Below are experts of layer 11 (counted from 0) of a mixture-of-experts language model. Rows are named router (the router's row for the expert), gate (a neuron's input weights, with its number), up (a neuron's input weights, with its number), down (a neuron's output weights, with its number) and show model dimensions 128-159. Each number is 500 + 50 x the weight over its row's rms, rounded and kept within 0 to 999. Numbers have three digits each.
After each expert's rows: a language model's description of what the expert responds to. This comes from a sample of Wikipedia text that the model never trained on.

# expert 1
router:443531575431465562590428495460543482459516515508484415567602478533485587437459519465474514492468
gate0:514465440464512576596518494490492422578626463491527490491466605495473506501477458491597395454477
up0:613498556534543520494486575432475435449437467562489496600482442471498465532433502541485498451460
down0:564486499458399555407504592505417444489467454543495521444560487449491481522537436490445584517442
gate1:436543471470455515433444499464497442487422528435513555552627492542554466523409548500552504512537
up1:593570573457508486526539520463386512530484502545509426414390453498463464575479526454531550451503
down1:497454581558460474514447500497537498465408426544498596561529519524504458465584498545476495483486
gate2:517474531446464451527504432547491500532411565560411529441545479542481396466400532546628478414512
up2:558517369455396516517444518568453588441524485490501528587590482475545536482470464428490461452538
down2:556443432362462477589432569578501472485462550486478484514456513529494529445484472587487493425492
gate3:401444560535563493535449403454471504552486438514537473515545508500541540461428498376483525478517
up3:465459472482470565624495562597504492570474518411474511486534527478549456541488477480546564490447
down3:574537608433489512528519517484477500543549597446420498493511496486476481566422459506491548528450
gate4:450493534427496449400455448572519466486434432525535496508511553453510598536471467553447493579498
up4:473466520506621500459544454602521529504454462557535408481504497504483572461490434459427462577487
down4:522514525538436522488487429508466540449488519419427568407429518512572517500509583476443539516571
gate5:488604520479574470440498597557534497427552505425568555641521442505503529437509462464536462550517
up5:491482497411435475484488456477412476459490503477514554471555544573433515509554497500493467531570
down5:608515487444538428460464468534505556435457514456464405491451538578528504424453436484476580482492
gate6:588545501467524536487528487462547479526488469516518473453485473439518575520484565458550612462513
up6:418553430585486532501532552469473492516450488450496552490547413441499520563460473579524484549492
down6:533475524437428429468537491505496508504536500487428614499562483507488482558480427519467471550519
What it handles: Word-start pieces, infobox fields. First pieces of words opening infobox lines after "- " or table pipes, such as En(rolment), Cle(avage), Speed, plus dashes in table rules.

# expert 9
router:410569552490510529566506454479502480477496359508489467483523443479483565515443534524503506555477
gate0:467468470532462532427498525503488446543454494469547500560498491544443557525532576500485608413478
up0:514505525410515511473507521538588560499434435576522498497477507554611552531529509510466447521517
down0:518500495500521492524528488525516587415481453494509497457494609476579477545473533422529526548470
gate1:450528435491458484541504449558542564511367524564506476525492471436489541573553492482490498515544
up1:464489486513499459559522480524451540535381534568512504524447489512496526542539496412426490531497
down1:536594540482631582472559608482437607489433589453613516489459439414463402478547493488498423493482
gate2:456527490525338526463553518424380434506553449513488528485565513544538521612532553418466479533606
up2:462492462543476491549623505421467546471528489500576497463454490433483433523463484548490457522563
down2:399536478449480513511387444535454565555512515524470538505450396564468554470521526496426431480419
gate3:401510547444500488520560506482549449551626483463588433481486463518521498573434463561499553531512
up3:495554586459534522433363509464468577504548465513509434398607445529515510400441487487525476578560
down3:542529545495452541475541516469556467441488511535524603507516490567498559426464513481480447559490
gate4:524557515426587448508525442511510547572540493427513395528466459511502535395453559525560533477543
up4:442517562484528524460480455613519532555493451525485435478547398481472490399424480481481447550482
down4:473531467521465488467568466450542566577495440440489555395581507509458523517474463499501542422484
gate5:469553538507549433499413523556418486466479641541431478489488517494418548441578559543493449514409
up5:531524566495575486526467541585606466475440481541517528563543419532476472508381504451409554480402
down5:515472542502389565593461440390522576403536530551460507506563468498561464495437506504478460529571
gate6:526423516484455615493491550457452581508411493581506519463487439507580478549537499562571541523503
up6:537397555501464535547408566424493522462572490472481492448467565571489447519482571558659592584551
down6:452454508556559581499603470475457575508479412546579471515454518459496508452443460557467515467537
What it handles: Predicate verbs, participles. Participles and main verbs after was, is, were or been, such as known, based, located, served, and verb endings like -ed.

# expert 10
router:427400489492438489605499464526522463483498397485527491508548421594546550537407501499461480522471
gate0:517550531457479485434487509465509509525422429575586453467481522587521478452489504380452562452625
up0:558523423503500409467506626492532444471552511463555482591534432483514411595515559530505449541442
down0:476494557418401494504538454452501529489542499417480516563436516513553537466558483482476508413605
gate1:555525487569524546476393490551548528443479438510530489516444473458424517516541451489583526384465
up1:462563501470457504551437508556528529509536510441472538526484377549488510531508479522451521470527
down1:488496498493529504500536558525477519499498508609400528474492572507570507472468623528492522503446
gate2:540546533476469575502467464635515437384526544528567519543519482531435576483475418538468597390504
up2:548442476513536499514431501527398462442439512549506527511452565506544435516555511525510531530650
down2:511542483506516489490470426435555518588498545430428535568524533481454468501502427486490511547482
gate3:524451572531494521577489536484458579603533533376538512431525420576516524519553505442456607371494
up3:472505473442543510448445514539432499547509507542569473536497536489509434502539448526474522477502
down3:519565472465488532588518609472475504542408434457473522415515397520493550524505410420520480595413
gate4:639569553460414512548533434588574466535468486448530438505511499482548527559475517473567520487511
up4:505480449451588477513470500442541552487487529597422446496432432469534404408525553539446506520475
down4:556519492556493474577561487551566471544567507426471496477434508473489424475484603540517446460500
gate5:357472472397511549525471503577496477493535543568500504505477513490453560458435555412555503440494
up5:443521491522394401487518501524579475513479635521578466452534473506441487433363476521468517573482
down5:522488492538595603521480473473466470493482426518450442476501532476528597548544504429555463477490
gate6:527443554574513549502492435493469474469385407447488525583482548477495534536501437484526426475498
up6:546516491530471524530462456417443583665557554449419409602536506504394471500517423507510522570403
down6:422461526538541549535520464494428533520492416607507616495470519512437568558492535516519470504496
What it handles: Articles and determiners. Articles and possessive determiners starting a noun phrase, often after prepositions, such as the, a, The, his, their.

# expert 3
router:489492522499463517525507433467470467489484484468556456516521424567538444501409527519488512549473
gate0:451553459424515575464515502431480542467452554524535492509537388466491625504521494510583486503496
up0:443544513472566537507475518463440513527506537495520451511477422520494518458448508524537499450540
down0:502482493443524537502470441522536522533440588521487490478504529508506547564513528513529538541459
gate1:606510510542472471506497420463615515555449533491483596542450488564489460509570470500575493478447
up1:438519508480550591583524538612486473390449530517473519535423469485471516400520561533504425455566
down1:550513475465442481510491469681555559481465506440470588472476483495553468501469517508611479575462
gate2:460556573545587478512424504520434512479529550490481614443543467531465511518496597520475592579457
up2:493614507567488627471557445561428530468497435439480446475554478537535452461369559505561431519537
down2:471452421533489429436528518499408481563536545481523489496545484497414521563459481483530431523484
gate3:513472437391457536464424446451533571491480548470492523559489400507569509475484522497501483509513
up3:564510517569454565465436586561504483494442462481531403506571527498516522404536523489498489477493
down3:496557541571512518498466516521561498559447550585448426466543425529525574493485382501559463490486
gate4:471573549512547585550519429480452509525472493554564416570381468570485458557533504535539544438490
up4:485528438481567480604395383533520493489448647412442538461464484538535490498384512593451437434520
down4:610528478485568487531431531529506581485507508557600518457429404453591486495560480444621550562530
gate5:505493523494407548538449554554530492523473562491529524514495488528450446440454499474498514461454
up5:504570560469544515513550527459574562596515430465538473488458454493601404399499595493528529532510
down5:554541492574315401508499567468503437495545514503475497585495482481571497537495507530530509525409
gate6:513439564365505499437543518533461501514444515518505547494541472500520530487530527447518518513426
up6:503564512437488463484540460515451550566512483521460611479565463449507479526565485447554482479439
down6:558446475397464417447523440479460499447494479409537525571517517568468414510629502405552584517482
What it handles: Foreign name fragments. Pieces of non-English proper names, often capitalized syllables or accented letters, such as Ga, Kra, Ha, ó, in names and places.

# expert 14
router:424462530504506469650470488500415453443475435522427488476547433431513606526368543502490467542486
gate0:527477438506564595452543442534495545448496542456545471452511501469503504535492505431426524416459
up0:431478507391495528533515514517536535613449495475501467476528528539564507493606480488527418540464
down0:518404624424536522522512509519479431471518475581566482544528529511553542499484473510441475430467
gate1:516500475618514508446517463501429441506473461610406486525551476382486521548554540589429511496459
up1:495477428534460518508500475504527506446497458461451526426438445523493472418488535478531472410618
down1:559501447494479573517527479521489522485411526585446467406619519500541533485483569416609455515529
gate2:544529492460528499559524558539524541493416487555455424562482499473493477483440512477557526593461
up2:477549472481559438561525515535545489506515467521517471551440396496515473470489466479545561577484
down2:550388459461453495493544471443556442438557496358542553551473477454607455545459434529477515563432
gate3:428472442505521492555544474512563615417455525468472507522374377469502508501517483581542433496435
up3:538526528497461466445545457432527491528432480472493516496526498478518508493537430543450577453548
down3:536481580406525548578432490529511437479506516507457515525449474468500535425546458519407437496546
gate4:617429477515569579465475416606543321490591444477596449542539487443453518479497600451523429481529
up4:487494626617463460501507482457486524481505447407529597499489534535520566473497448466433549534528
down4:454560529491553531550542447466514492465509482599576474425580499522533519504441489505404489566528
gate5:485493424598556450430476496472544415497482491587558484450455513567483526545453527497505531624437
up5:525514518455451465493504500502455587482514464465486541581431527448541458430484429452496443493611
down5:552571584494458517534472412443526482488454511521409559446516505482502509391560427494487508589556
gate6:476474404577505436561484490563543550540503521444441538520489457624493579428574479497516387496427
up6:386565571401516516521468450519483513524443391418482464515535447593536585518435526503522451465467
down6:517552599502534478513514561572441523406550559507578416478401494452426588418487542515422533452468
What it handles: Word-initial noun stems. Short stems beginning a word that a suffix or compound completes, such as head in headlines, quarter in quarters, part, rest, home.

# expert 6
router:480488530499438444608500492424487487471597479469504480502513390547547554553498512499490410545436
gate0:479452490473428407451504529406517553426404468488554551431523473568456484595448458446569456463496
up0:522432545590500580565523505530439435534546533507435494534461503430526529416509558549519507470553
down0:425518536447423441417451487454483530519486438476582499537504646578402506556543508589398467484469
gate1:586469530474530523518509488482514518515522425512538570509475490569573555525530461529537592500504
up1:423420515497484506468535448441468515561404525445407546587537499441439555550486540476475375389492
down1:521530567496487499546476506550486406468508464568552539512562444501497425472505599429485562407488
gate2:450479541551538505490527399430489485473490502466444502474506447468500561496471559487498422500517
up2:525565519493597433531565497535534543536599482413505483445556585457601593474557474454511459505506
down2:539418464524484436494530499497520563479440510501463351546493364516491454567504522583533450546509
gate3:462481501490420521497497457511536460509496429508470480571513476542469451611445410555538502583522
up3:632486469496560374522523513449455459430569576479446536525467465477556529404533561504485447370533
down3:460491498475438533534439488368480407474352471463586483439553506561483506550502540490412543506488
gate4:496448421559461624428535494498430402455553534464497489518492575582408600518499486451559509456525
up4:556559555431434437475490498547648480527520492526578470476409487485528523417487469466458483484525
down4:449462486499544553538512436520424476507434480536515503493512536479514499481481420542596544478531
gate5:525452454467484452481402494545445528529489446537550471491432517447497474523534444431441526514494
up5:568472420534495449504361504541507520530551402508469502532515497504508508519507513366547428483500
down5:452461528507543428510467509455507500355576505455451493524513501547535531446509492444589536511394
gate6:503552415513518385516513497584493471502514442578572442576503447563416559415508512571530508518574
up6:484489546534547618469483480487582436453436506534509557506507539431557527569599575485507419462492
down6:488506443425517497393552547508511445501532526512540469527417521545526493398547546462494493481534
What it handles: Table cell separators. Pipe separators between cells of wiki tables, mostly after numbers or names, plus sentence-initial In and On, as in | 1,695 |.

# expert 2
router:437561535516410432535421506459522491490582462513475456509495412518566525521441479523417417527526
gate0:451583493434481471508495543485503511476523563500545523488527429524580553396436544484462491449434
up0:577489462568472491504457466464531521569441488524540461451499498542552530563507507552579436604546
down0:457544469533513515454554469434444535507555503477604382488583461500556517547608484476517488504516
gate1:555462482499516487570545545531497514454515525511589480474462393487552547429511497524522551529471
up1:478576465484426487570483552451520531580458475496465484511479591509483444540463517544564391506558
down1:428427523448520482545492444450483562551505470518490462504414515510509526575462504604479482468416
gate2:603557425461480529480432525481483527532501548456643569617529522457552438446558492543473508498422
up2:545527526429551504542466520483540546509441536507481403531539418504494431448418498511425548521488
down2:532582462442430510472448463436542482522518623520445589536602584436579467545467432441480550448541
gate3:545433557562478542513570509541443509487493502497498534489547488461513479514446495452511437498448
up3:508501538533564442522457654441566497528527525484422417499488496525503606464581463496461505476552
down3:522549514645538492467537446469502368492494546468573509479614523512592489492406445576462518472491
gate4:541413470539618522501549489553479480590468511440515500458491460446458482469585453512487512585482
up4:476550528480501570464503520548423404532534416512498448474512474469513494507547556528462465500483
down4:511640465599503470504448439533514488424531489428427526465511452447549575558539487566545493482567
gate5:453469554426520470579511482494475473457538603547517587483468547458512521523466431560482508569481
up5:401487508549530462510558567450488383460448509469529596600515454480499416547487473491490503435476
down5:488386445561512489491553455431502501555578537488562502435473604555478519469492494535490601508557
gate6:478489503501525570462642496505525583426564508491484458515590623470468495503505530475540575546516
up6:404550508540473486426428532501481506474527615554479512469431585534446534534523484578505452529492
down6:454440484583509567450585509470476580469464401472487565525431509504514465405481356545506435497517
What it handles: Place and nationality names. Proper nouns for places and nationalities, and their final pieces, such as United, South Korea, California, Antigua, Newfoundland.

# expert 8
router:442528509433449465554432490471478511583508402480472438506551436512530540578411442487453505542449
gate0:461531466519484475518564354499447513465544482542524436441507425439525614464516543467488493469540
up0:497471596487491493467433664513514470535388540507555540529524520534538496471549407493509535555439
down0:445393451536512483572521523395463538473454569476462426557553437501500528548501503536692507424532
gate1:456453502491425572427578501574531472401498515565484516508552432554550545493484499447647448521463
up1:458455528502495503481572461551516426449450461455509512520537484564544553490497505461589487546377
down1:585541523440541581470512469551586452476521429439562525490523580492507519465510550445556555469420
gate2:454467517445419572534569472457471509500538505443575434502519481483571534542479600517511498482489
up2:544486494495494577530496556518521507576462482483480440590472415429540582536511557519447563532494
down2:502526559471534522502498471504508515496493573473493474497492520552481519540444495497527502524446
gate3:522518398607459577509450473485534483549524470450540528554450495515496464416500434556508502477531
up3:515509476555464512482513437463551471610586493503561523477587486516489545459552458571466512586444
down3:388490371458447572513445515510469547551479541518486513521498490492442520479479493503503463518512
gate4:510598582526585460550532475533501509518532501538465548478448563485496612601517501509406459474392
up4:565611546437544487487461480523512561470588533524463490505479527593485465565537415541508468590514
down4:445512531443520581535523540527528435437495457456505558517511523532542509534467451511529506556568
gate5:505405478490520593495561436490537542494538545471462487464541559514446485417495580606542541507572
up5:509452474592459475578596505481553542573555454515539487427498427487431530445413588449500415489487
down5:537518503372432473584569488494415486509521512512494503538527603484528497527522518435552600539590
gate6:599509528617470436433524533433444585528522536485443436415515476466493517504512580601585538504514
up6:395513471491528463527462424502538462536556478489592490466548575560540466544494413454567524475511
down6:601515452495447505431515505585417483436607509529485543427535527586529458477509522474568463461517
What it handles: Plural nouns and pronouns. Plural noun endings, people nouns and relative or subject pronouns in running prose, such as circumstances, sources, days, who, they.

# expert 15
router:448526575516429491526465454440518524611549433499546467532576349540477452524405491475394520505473
gate0:470478486367568405491519524581511492519511647496483556550568452421495495596550453522492441489531
up0:454494526453449545480529538508460466405470472518431559461578423472466582584500524401473503481470
down0:548561483546473463552466482523517496357597411496560555498558506524558431453456401645507481552487
gate1:481494500411434535497516518581519557510486594468588588488490474512427484487554511533483545594506
up1:485540477498381496520496591585558514449436541441604466493521502543496425545541469619452576601571
down1:528564462465635512404495445469568511449507495482444567477478602515433461440540582508624505494496
gate2:526495516506503536434473520446523472466515590501471439420506506507541435475489575422490453486552
up2:439553530522546451462591535509428523540385464478434583522389535465514497421555446433520464394459
down2:406465621513432507547532477525574507502463457501501563512543468476631529554517590514504468554600
gate3:508522480510451490497422434553438517398606576480529483491542582375461473538523498485424486487502
up3:577458487406456477496493498456423447476500477455507473472522609595477509481477470470407543532514
down3:490424420425502438585583471502506487504481469481471476452415538450450440508491523575542470485569
gate4:504510484553475494381466528513550494468519503521488480527452539545544528342529513516616512519501
up4:444533408499541587487522517438453519515446504575449550619547559498539563477499401491458484421527
down4:519484516510542490454509493469512429508554573430525541430531528451463515521437475554466531447568
gate5:457583449550590563462577456427514549565452519444558505489513569492498574475478488537499492500504
up5:486564457603560491449524560511444557499387575557452524524549497477462490425543510526553491504468
down5:471513408501528478442399485484473489498444445518478480485536452557406507504501635520517460537522
gate6:558565492566541521479467587556494488451487554563553458512496499524456452463451534513584555454509
up6:574586547505408569577417546447569487413578428502455469492459493468456524529576462494547502528498
down6:578492546562454562516486526523511442490506508604496487511463480516504514611445505473519518441544
What it handles: Capital letters, table digits. Single capital letters starting codes or initials, such as P in POL, A in John A., and single digits in stats tables.

# expert 0
router:458486507523346486517524477501484507555547409528501472523581503582540518525466516501462440497446
gate0:519504476500571507588599535563469546553479523513508536452557498572484497490597497575538467472579
up0:545524454539541536569495582497428459533503488501607450370517498504481518519544604555486548526561
down0:481594476433461480454566492429505456465516468501506520585546473476456462501487464584482572514445
gate1:464437611427463533474356434531536529504549478556461449493501559570580471585575467500389460529443
up1:370466509510506482429474490536459505461525450489489531509535493578543435505548459475483475481488
down1:458486458542526613406476513550523532550539483490487408478665664513474439478444504449539537455531
gate2:437469503442455522521507526557497506450505512568541537483618430530427468543596506485527488515478
up2:518510481474499547528511481491496538453557491600554525526550482552446440470501509463534458482419
down2:419451576563512541493468484493489537596441484500556463526468553451491509465540481564477487328521
gate3:460459521477500500518480558481569548501479492412548501493608547385398492563484475558539513476508
up3:442414534442463546551528521454502516571527547429584471526545473507427483501423543478597521398509
down3:582587475475506555504524513408516517503566418499479510433526479429482573498468449519460454536522
gate4:485516530448443584571575510455448447517504439434580444595469417529521471505540554544553573422447
up4:517561523452416578578483442565518446459446518411445463604505470497566483459464493522473463485460
down4:525550476420507517522460559498475482458446479480531443603428535540571602529527480428525435485472
gate5:494494564459465449455488462494431518548503548505473580534492489469488482497539465541513588535474
up5:486460536488478487590484505473480485462521420464447452541576490496464477491465543457520405463575
down5:559470508487395459448508515568414577562462417524581472500523546512513506572464490458538407434528
gate6:528536451519475611457534475480482455521592486579516584537461515495445464507492539472556603451450
up6:501521486538441436474423527500485498514532476500424460476510470482578570576496453511426479508588
down6:486473509476511536591567547464468509584466596523483480468600426520453513518507567530573377425465
What it handles: Punctuation after phrases. Sentence-ending periods, commas, colons, dashes and semicolons closing a phrase, such as a period before The or He, or Religion: Islam.

# expert 13
router:466566505453482465510501485535514518536545437522460467501581456565543572548516480477482478530377
gate0:428463543576475557542495500635412553511452483529445556406521575471484472520437511572489510537454
up0:444459466460504432509493471561442637520448494489483575484450540457482425561477542515387526558486
down0:510514463590423493540502475450586421526534499491498561449612515498441553466493514412536444475522
gate1:546470484514443515469413505520428491519467406580504477557527558467566455480501434505533496510505
up1:488512459581548520460555509518577479472486532495509506440518481538441548582554522454436453532466
down1:546465556510538489489477592436386509604500453512522447499509541562560514576494528486563523464573
gate2:367557473564551503419596473571468553492577468443520425446522512580560563447498519438488428415542
up2:498427496436469460479425542596568495514476497492464477525568619501482569507516464557539558558484
down2:532434530548416505476459495457562451526519508527506400480507437454438439483468471434482399441469
gate3:460596490496547456513370462544526481533445486504551550587471512455470543483499358446575495588449
up3:505439504553465470461670414488455464485510535430508492463551542548484469505489618529455447450523
down3:559473543500481500451421451569508425572430321512428472517526544478419437509480489504416530478415
gate4:505476587442562540540491409465547456480434519470506483440571517493436444495490553510434548459497
up4:499529465540387439481515509538516539475542521509610531437457554503459468552585621430548465497615
down4:526421509477557478464462576423512364512494473490508456496497490493486433480449475533487530428442
gate5:444521468508416564506502435420473479490575517407409546510551456517541525498548526507506520469623
up5:408433478512540569522535468526471583490476476505469490435454561513506472588418513549450425499475
down5:465553507530430452624546546410555443558494492418547419476526558508537472422517455512477495561508
gate6:464486520465525539420457581528459503457574509486423466530474477411391547575463471445429461475489
up6:556494515488488437517547483505434412533503501481491466510503451542481522438455488553525568535511
down6:520512492478511453407474480509529611448511484509467433552477539392477522536553422439406450533464
What it handles: Conjunctions and prepositions. Function words joining phrases in running prose, chiefly and, to, as, of, was, but, with, when, and commas.

# expert 12
router:508400449460425514492462422529477431484539517479460450526516442503517511458445528586439415552407
gate0:464516508481460529457489536519510571496490614492494482491488559460433502521437570464469452465466
up0:479418516486362505483555453443542521444495405510465417523502476470477490511592601607474515498557
down0:509521471598538477502559481574620509501468520514581463508548554500463475547472553521571475607508
gate1:519600487526530442465559398455492508501432566513463505545430557399513579477511524417528469527403
up1:549548591496498432572487530424507521537550480456553504516431432514528596491538524515508582506523
down1:545502437522521485494466552399426511378570482451493493531488495525512439424579519478455521505437
gate2:456530499549441541467450449477473506539524526455543623539568530413457553443502497567528478589472
up2:541483515447607571431521526460430542521547518531518509488482514495455437573543515574517612408436
down2:455466545496573465532417562447536541463503506565562536509462524540531378497525456532543437513494
gate3:515534420446484523551442466524588533446487586474511535439594523386484544481515590401467435489531
up3:562508559590531511467495483513521558442463474543487470550497538472548529481524378524470487614461
down3:428488443522498530492548417492480492526535459474487496427479441549478593559588504500485461467461
gate4:509488501517508417418543583556463468490481497562524513601399489497475484497457520359595463530538
up4:543477468495504394420568534545405453493530530486508545563435586531438425531525506367586496516493
down4:465564526526502523492454485536435529583493542481519449478540465434438565503441519504496606518480
gate5:545441540471528573512554448575496546560468381556544391444456520410495513480460490428444488547522
up5:477544440486582439569458562449560503540476510414499518559540503534531502548561522470573455537517
down5:441517477483540388528462492491515502496510391492544405533437481573489524464521476483424523523527
gate6:364390499486517495525488461512459512452459551448509482530492473527445503489569439480467443475419
up6:530533464549431543466443489542509545536571552536487545457507488565563513543533471399591521456478
down6:484549506617488633567578379547590511496505531410549560576398528425530505476413499483584470553508
What it handles: Mid-word consonant fragments. Short consonant pieces and prefixes inside longer words, such as int in introduce, c in vernacular, at in infatuation, cons.

# expert 5
router:457469519556414467599495509479472456504520353466488476550565403539552489503441452474393414512441
gate0:527481510538376500444403530471455611619520470504580512482545469422490432578499540497540444463506
up0:556487498553380546470490535514482511591508473454632432515498496516510455633490516509440466472549
down0:589424537465447449449531559516555465492456394539520446527629406503462563496538520543473475476417
gate1:456480449533495509509606509467505478526516615543428507477539498540533530566416500471524403429555
up1:565494443543484467438535580352538472457556503553502506495503478509466471503413530431516465365476
down1:464509524492450513514430463469478527530537523518557534529422441493379495482585535442464574462479
gate2:544556481441485509480501606454488475512490516537504470438493544487483500475519556552483512499438
up2:401523509496529463582484492478490437511490524508511543468467471458524540495543405486555578419432
down2:555521476481521540493599566508520452570429459451475475533496537444449466404504564469479507608503
gate3:505552462590466489599548466506600521514500621526603407485363454584527453477487546427480388537647
up3:474561445587438540542569528538517502520517518488632408550385515596508395443465563483585455562563
down3:570429539491463485425433561445448413502573441495474537563578481404497637517550481578559577425361
gate4:502521521475548603475476501504483502538463547497563530470492462404518522513445505464531482474432
up4:520578469530522555417480449549493573474569505570406460504481491591579498557449518475367400483427
down4:485493479581426507442525564462498566465450447452594556506501536509504482454454503538558536456469
gate5:542500543452583407417483430438484416469490582518543473543554476465470600541489524509585511691477
up5:406493448438460526562508571555481572502543502500411539562450542483461480474506482515410471450418
down5:542532500561549529424488433429467443419517520495621473595556476461593457477557473440523457519541
gate6:534473573490525460441455563446450432491419581522466452548419579523514489554579531500394588503510
up6:583479572560470490533462471502476534501483526475445530482565500607458491423520437533506526501544
down6:438531451447528536446488549495565414488543474491522428538555513439514429495549528438446472535522
What it handles: Dates, numbers, taxon names. Month names, years and numbers in tables and date phrases, plus final pieces of Latin genus and species names, such as July, 1939, 15.

# expert 11
router:488514533543429537653518482456551481595560427507490458583482438516504515514356482527423447510433
gate0:519531530542527425456430465437577446599493569513542533462468577544538611534512576437491495526493
up0:521562538497475462429498471430547477504528477504431520458505588508506597485477574564457485480462
down0:546557446522561529450555462469581415566463550478522458451450553511491588473496584584421527441550
gate1:464457566463560607503636514479524594503486438579502401490439556473537515450509549498593536498515
up1:500542424492531444583525504500449487513470495426533495440484439443457424504531361536522499532434
down1:505626537432497527464380503474481550475605496506510509487534467589525550509454492443568470562575
gate2:500400474503430465559558563456451384461526419406539524568523497532523443445525457419481463541524
up2:470422515495497415497465627526441416480492457429496550552462575506526386418605510396525453499452
down2:557550484483571480495485458493406513538510600577445522386481544479464583617527501566500530474482
gate3:501475520526517476518448534499426519573480423498572476482531532537592441442478476467451531599499
up3:615525451492585518499517438494468492472412534481516509467448540461527461473459480512541506516470
down3:478520519472369542569450528568474541606500390540436582498560526470505515514545521560408559495544
gate4:525450597476552481578512518426389448480468541587500529448461469442459489506472556393519523433606
up4:492476499489508462424456507491523508446481520443464481462567504523440530482474354534500528544515
down4:487457392481553536401465471520526569599542428479430536514470540463503512528417522548520444502445
gate5:515417479466368570510483562534469485551457487435516481504562508523545545555542546451529464506471
up5:509423566363398490416470491526523457560446484529564559548469495529481490505542555396469431522552
down5:487505461433461465501468461449505518505516517471511499520583472583559602545538550421600487546438
gate6:489528451546595482439480389610609466384497550574419486482455509504495471537543545521487541512447
up6:508466556495467484502513443506626571582473499511489446568493432526411592567516381546541479461491
down6:510467555507544540539519409568593387455528576527446454428413482508503531524532519506468396505551
What it handles: Sports competitions, awards. Words in names of sports events, leagues and awards, such as Cup, Championship, League, Best, and endings like Qualify-ing or Men'-s.

# expert 7
router:470507479509477456589476456451453524544538416481446484495531436534506538495461446468493418542480
gate0:520437480455469549474549500534514517523369472526491548512450454509540403597463501521452594502542
up0:616449482536536463491499484545537591445348587500539527561516506466513514503486446510499473537462
down0:604489532509455620566534588426451414444508538444441481453482539541466468457538541557410552564472
gate1:473547445561519455591511500512481484422540523564490416570527540439479471558476471329562430536436
up1:531424506474471487468526447466511487550469481404553561456457416543593549513573477577462575501579
down1:498486517509481574522471567473469485564451581449462500520486438545390502554475597498499491445448
gate2:578437582497471481482533556443415573524477458503509557502540519465486545535508552487464524498415
up2:550459622492470478475524542547529457413499463499432506573490485511526506451549473471515453512480
down2:419573584498494524485514441520491450421515534525564474445517466360512521538535475481484472578450
gate3:397454504419453516508463479490482414474585534516497568567549486568508525569577504423549527561564
up3:521447456431446416549478469462399543469550481513529525385370583548559473437492545429449617541480
down3:492487532522458449539588539496455451511439447497499483567505471517491585499499554479445520438565
gate4:552593543500489557495463412502551553484427430444561532465449521540556465466505588573445547531522
up4:564530547480444505518490420530504458512515474479477602516527423399489536497508570543492556550509
down4:562442494572514526445499503517438534530444521523538579460496515477572430448464497470550434480552
gate5:473431433583534519490547404476488500500427475649486463555453526502473481507559471494543495494492
up5:501445390498482518507535406525488511517393485533487485451486459531373536452455483626504500522492
down5:499507526465535500463516535466444600542462539527446566476589473519487411615413507535576483415452
gate6:522473554475601567502548469464532384510471492531547428549474523392499547465440516546526428558453
up6:457502411477511546456499587474526486414531467491497457472451491415440525450485544596475450475498
down6:487432552499401594479490535507465485508532534544485467401509585402566556518520511531595465458487
What it handles: Line breaks, brackets, prefixes. Line breaks, opening parentheses and quotes, table cell spacing, hyphens inside compounds, and word-start prefixes such as un, inter, pro, pre.

# expert 4
router:535457515547385561590467492420462542469537457510491546519575338560519526599412473498455460504476
gate0:465500510390456571475500493452409560534425507524533501542446545526566585490420518519497471615408
up0:395463510525414577547525422577558496463509532430455581448505471494459430483471472547405476401535
down0:476634499542558520512510485542530572552492527452476476464485420503562469516500553571420465420487
gate1:556436506534420584476444534507520494506508525475485432500471537526470562495457513426465430471526
up1:500535503502547508512513441536572409486503550448515482421560479583467552496477546517439527461467
down1:454579570564478435451546495501502551440533518511476462530522508526419419612528561511425457550464
gate2:540454460530477438452543458490441557431447549519426503502497527511546457500428505482545524507572
up2:481537504527499421467562505463565569564562545505585532539575477497478508464507458385486530450493
down2:508407571473564477463528539513465478442418572554515433611498522467590447404489460531525556498561
gate3:551588494415496489514515514542525499455525427472533534429466449423455444512521502406522532526551
up3:462477546464598449488443478499493465409424461485597476562481488531529493530514557497565486471482
down3:597501517538531516516518534573571476492548456456486464534482519515594510576564448503506398416526
gate4:476497575496476472509437530509483560498598449463527482528533504506451398469567506487573471480488
up4:527487649541503459552466407501474493519575455504434565537503585538448493491573515531469522504547
down4:604467414454507418526514577426443538454405483452488456504463524467407460354464517481484538583429
gate5:418517451458556505627559553460491574491562504490568632491530406430510521452498450497496518481490
up5:401445515479406522539479558433490557523518472500535501611567545455525539449510538471533424532432
down5:481443406523512419469548534502481455467492488538440540545450570519461454490607574558529479486535
gate6:466527506517428475520560449452440488425527568524457528467503499589539498527602461523539549485501
up6:570464590466495519575599537490458500503368579519492593509615426508501469430532524546592423538492
down6:517532448497501471328493485502517594502508426529468463472593468524488432620496589452491597496485
What it handles: Markup, digits, taxonomy. Heading equals signs, closing parentheses and digits in tables and infoboxes, plus taxonomy endings, such as ===, Actinopterygii, km^2.